Experts of a small language model.
Experts: 256 experts in each of 11 layers, 64 squared ReLU neurons an expert, 8 picks a token, a sigmoid router.
Below are experts of layer 8 (counted from 0) of a mixture-of-experts language model. Rows are named router (the router's row for the expert) and show model dimensions 0-63. Each number is 500 + 25 x the weight over its row's rms, rounded and kept within 0 to 999. Numbers have three digits each.
After each expert's rows: "mostly gets" lists some tokens that are sent to it at least half of the time; "comes before" lists some tokens at least twice as common just after its tokens as in all text. This comes from a sample of Wikipedia text that the model never trained on. Tokens count by the router's weight.

# expert 159
router:536503535457498496486515527478498509493485519456489464478470527486533511477473528496532499534479494495503562515482512481537468494541510536516459527500497497464498497478551506506486464519501508
mostly gets: " =\n\n", " with", " by", " from", "with", "from"
comes before: " the", " a", " an", " his", " American", "American"

# expert 51
router:535486528480526502489500559472464483475443498495529463498466543476504543491484472510514465494481495522560541493452489511490486515489525535478486505513504533501551512469509530463485517567510509
mostly gets: " Coordinates", " sq", " Phylum", " Born", " Animalia", " Clade"
comes before: ":", "\n", " (", " of", ")", " in"

# expert 78
router:483547481542564502538481537502478467462488535482462496471490484468522490504532468522523495490508467484529515520477484486499466526511483499555492512463480505472489525441518484502548487495539497
mostly gets: " within", " across", " throughout", "-of", " among", " beyond"
comes before: " the", " New", " India", " States", " England", " United"

# expert 244
router:542504496498514493501479515497455473501446475463518504494515502515501495490489512499496495498508508467490541519478508484479488509500486498524473522516529529484478534447494493475539521500521548
mostly gets: "–present", " century", " ago", "-century", " Listed", " cm"
comes before: " |", "–", ",", ")\n", ")", "\n"

# expert 172
router:569514491488510520505479503534456447487473491499467450509489546480498505505476525517502499513495475516553509506504488460501519473488461537509511504518461505468491510463504498486542486503537524
mostly gets: " but", " century", " million", " centuries"
comes before: ",", "–", " |", ".", ".\n\n", "′"

# expert 91
router:542509527479509482526514527493456510448478508473471458496475509486506538545458524498508517526493484467488477525497526500525473487513459512514522494502489502477490516489497502490524499516535530
mostly gets: " Phoenix", " Trek", " Warner", " Times", " NBC", " BBC"
comes before: ",", "'s", " (", "\n", " and", ")"

# expert 205
router:528499502519562496531484501469472508485465495500508473493484514464545469483513507520490483515563477521517511528476525522463489506525468499502519507476473508482511517471551496465482480559551513
mostly gets: "In", " In", " during", " in", " During", "After"
comes before: " the", " ", " a", " his", " this", " October"

# expert 13
router:522510483491504480538509522494478483470463497469492499506532497504477466525482526506519509485536438475480504523459493479473474487514475497460501523504490518474504471448501497473498515509512507
mostly gets: " young", " Medicine", " patients", " Candidate", " students", " Sciences"
comes before: " |", ",", " and", ".", ".\n\n", " in"

# expert 64
router:540519508528542505510517536498439517460490508467481458459512462504492511556508503513486463496493505478507483518473516506494476487490463490517474467505470525468485499473531510518553480508500535
mostly gets: " Cambridge", " Wilson", " Clark", " Jones", " Robinson", " Lawrence"
comes before: ",", "'s", " (", " was", " and", "\n"

# expert 174
router:509476533515530524491449515494446454432445481468502474512516489504508478545471521551517482543515472501519476502445508514510464514530451512495461516514483510469519501467514526465469459494542534
mostly gets: "sk", "ski", "о", "ki", "ka", "K"
comes before: " |", ",", "–", "′", ")\n", " ("

# expert 127
router:566505520521521490531501492538481446478477509452521456494501510470506484551515520524501497532461493535531456523499502477505468484503433496518468498508503510470517488484517489485502491527515525
mostly gets: " Turnout", " However", " however", " without", " despite", " but"
comes before: " |", ",", " |\n", ";", ")", " cm"

# expert 151
router:567478520544515519549518544494470503470477480510484483512471503490504501519482511525461497549513495467492539497463530498557466517528516500505515544520498488495489472496538485489494466494470484
mostly gets: " they", " They", " dogs", " versions", " countries", " structures"
comes before: " are", " were", ",", " be", " of", " have"

# expert 124
router:532494508488496539541491551515496486486471534488511483526499538492533498552506469501509457516503498513500508494484508489498488493518450482548518529483497471483579485478509496454533493521495498
mostly gets: "–", " (−", " ±", " ±%", " +", " Notes"
comes before: "1", "2", "0", "3", "4", "5"

# expert 236
router:521511506517534501541475517501453490485449506475507488483503532474528506500533507515450499490532490507501521522469510459492510508511489482498538498464482510448498512490535546473510485543512514
mostly gets: " during", " near", " at", " During", " in", "During"
comes before: " the", " ", " a", " his", " least", " this"

# expert 115
router:514541492493503509547493558517433462453435515477479488514506551470553500543503489497504480538485493501511507497480461464485516473500465489501500533520479443462498510458499495481523509507489517
mostly gets: "″E", "–", " ×", " ±", " PM"
comes before: "1", "2", "0", "8", "3", "5"

# expert 4
router:526507537476553515499504548478458493503476493472492481457498523473501515547504487524465487480485473505541489527487464475488479521488488550511521537501444521515523498455540540514524477500528480
mostly gets: "|---|---|---|\n", " Preceded", "|---|---|---|---|---|---|\n", "|---|---|---|---|\n", "|---|---|---|---|---|\n", "Scientific"
comes before: "-", ":", "|", "=", "\n", " by"

# expert 8
router:553472514497523478523521525498492481487492470508469493462481522517503470531459555532498497491559477485511482544462509475522502489519449531493488525505509488475514490508509522500479502511486520
mostly gets: " technology", " literature", " architecture", " identity", " culture", " research"
comes before: ".", ",", ".\n\n", " and", " in", " to"

# expert 106
router:508491524514512545505497506500509499489462473466483499478505520481530504529446488535496456503574509476515522515482438454530494489512486516494516560490492482483515486483542514458540496524486484
mostly gets: "″E", " +", " ±%", " ±", " −", " (−"
comes before: "1", "0", "2", "3", "4", "5"

# expert 232
router:488517524486512527507492519524488495503449474506476489469510506483511501551489510541516509542507499475479522520448510517478481455499468530501499542475499504480511518468486510491508499479524532
mostly gets: " Genre", " Domain", " Type", " Known", " Starring", "ess"
comes before: "1", "2", "3", "4", "5", "6"

# expert 104
router:521530494479486532519501487481491503449466502463508464499487452521495528542528518495511525470509489500496505548465475501487480490517487523497498502477526505499517490473477510517517468484504505
mostly gets: " he", " she", " He", "He", " While", " Although"
comes before: " was", " a", " also", " is", " had", " has"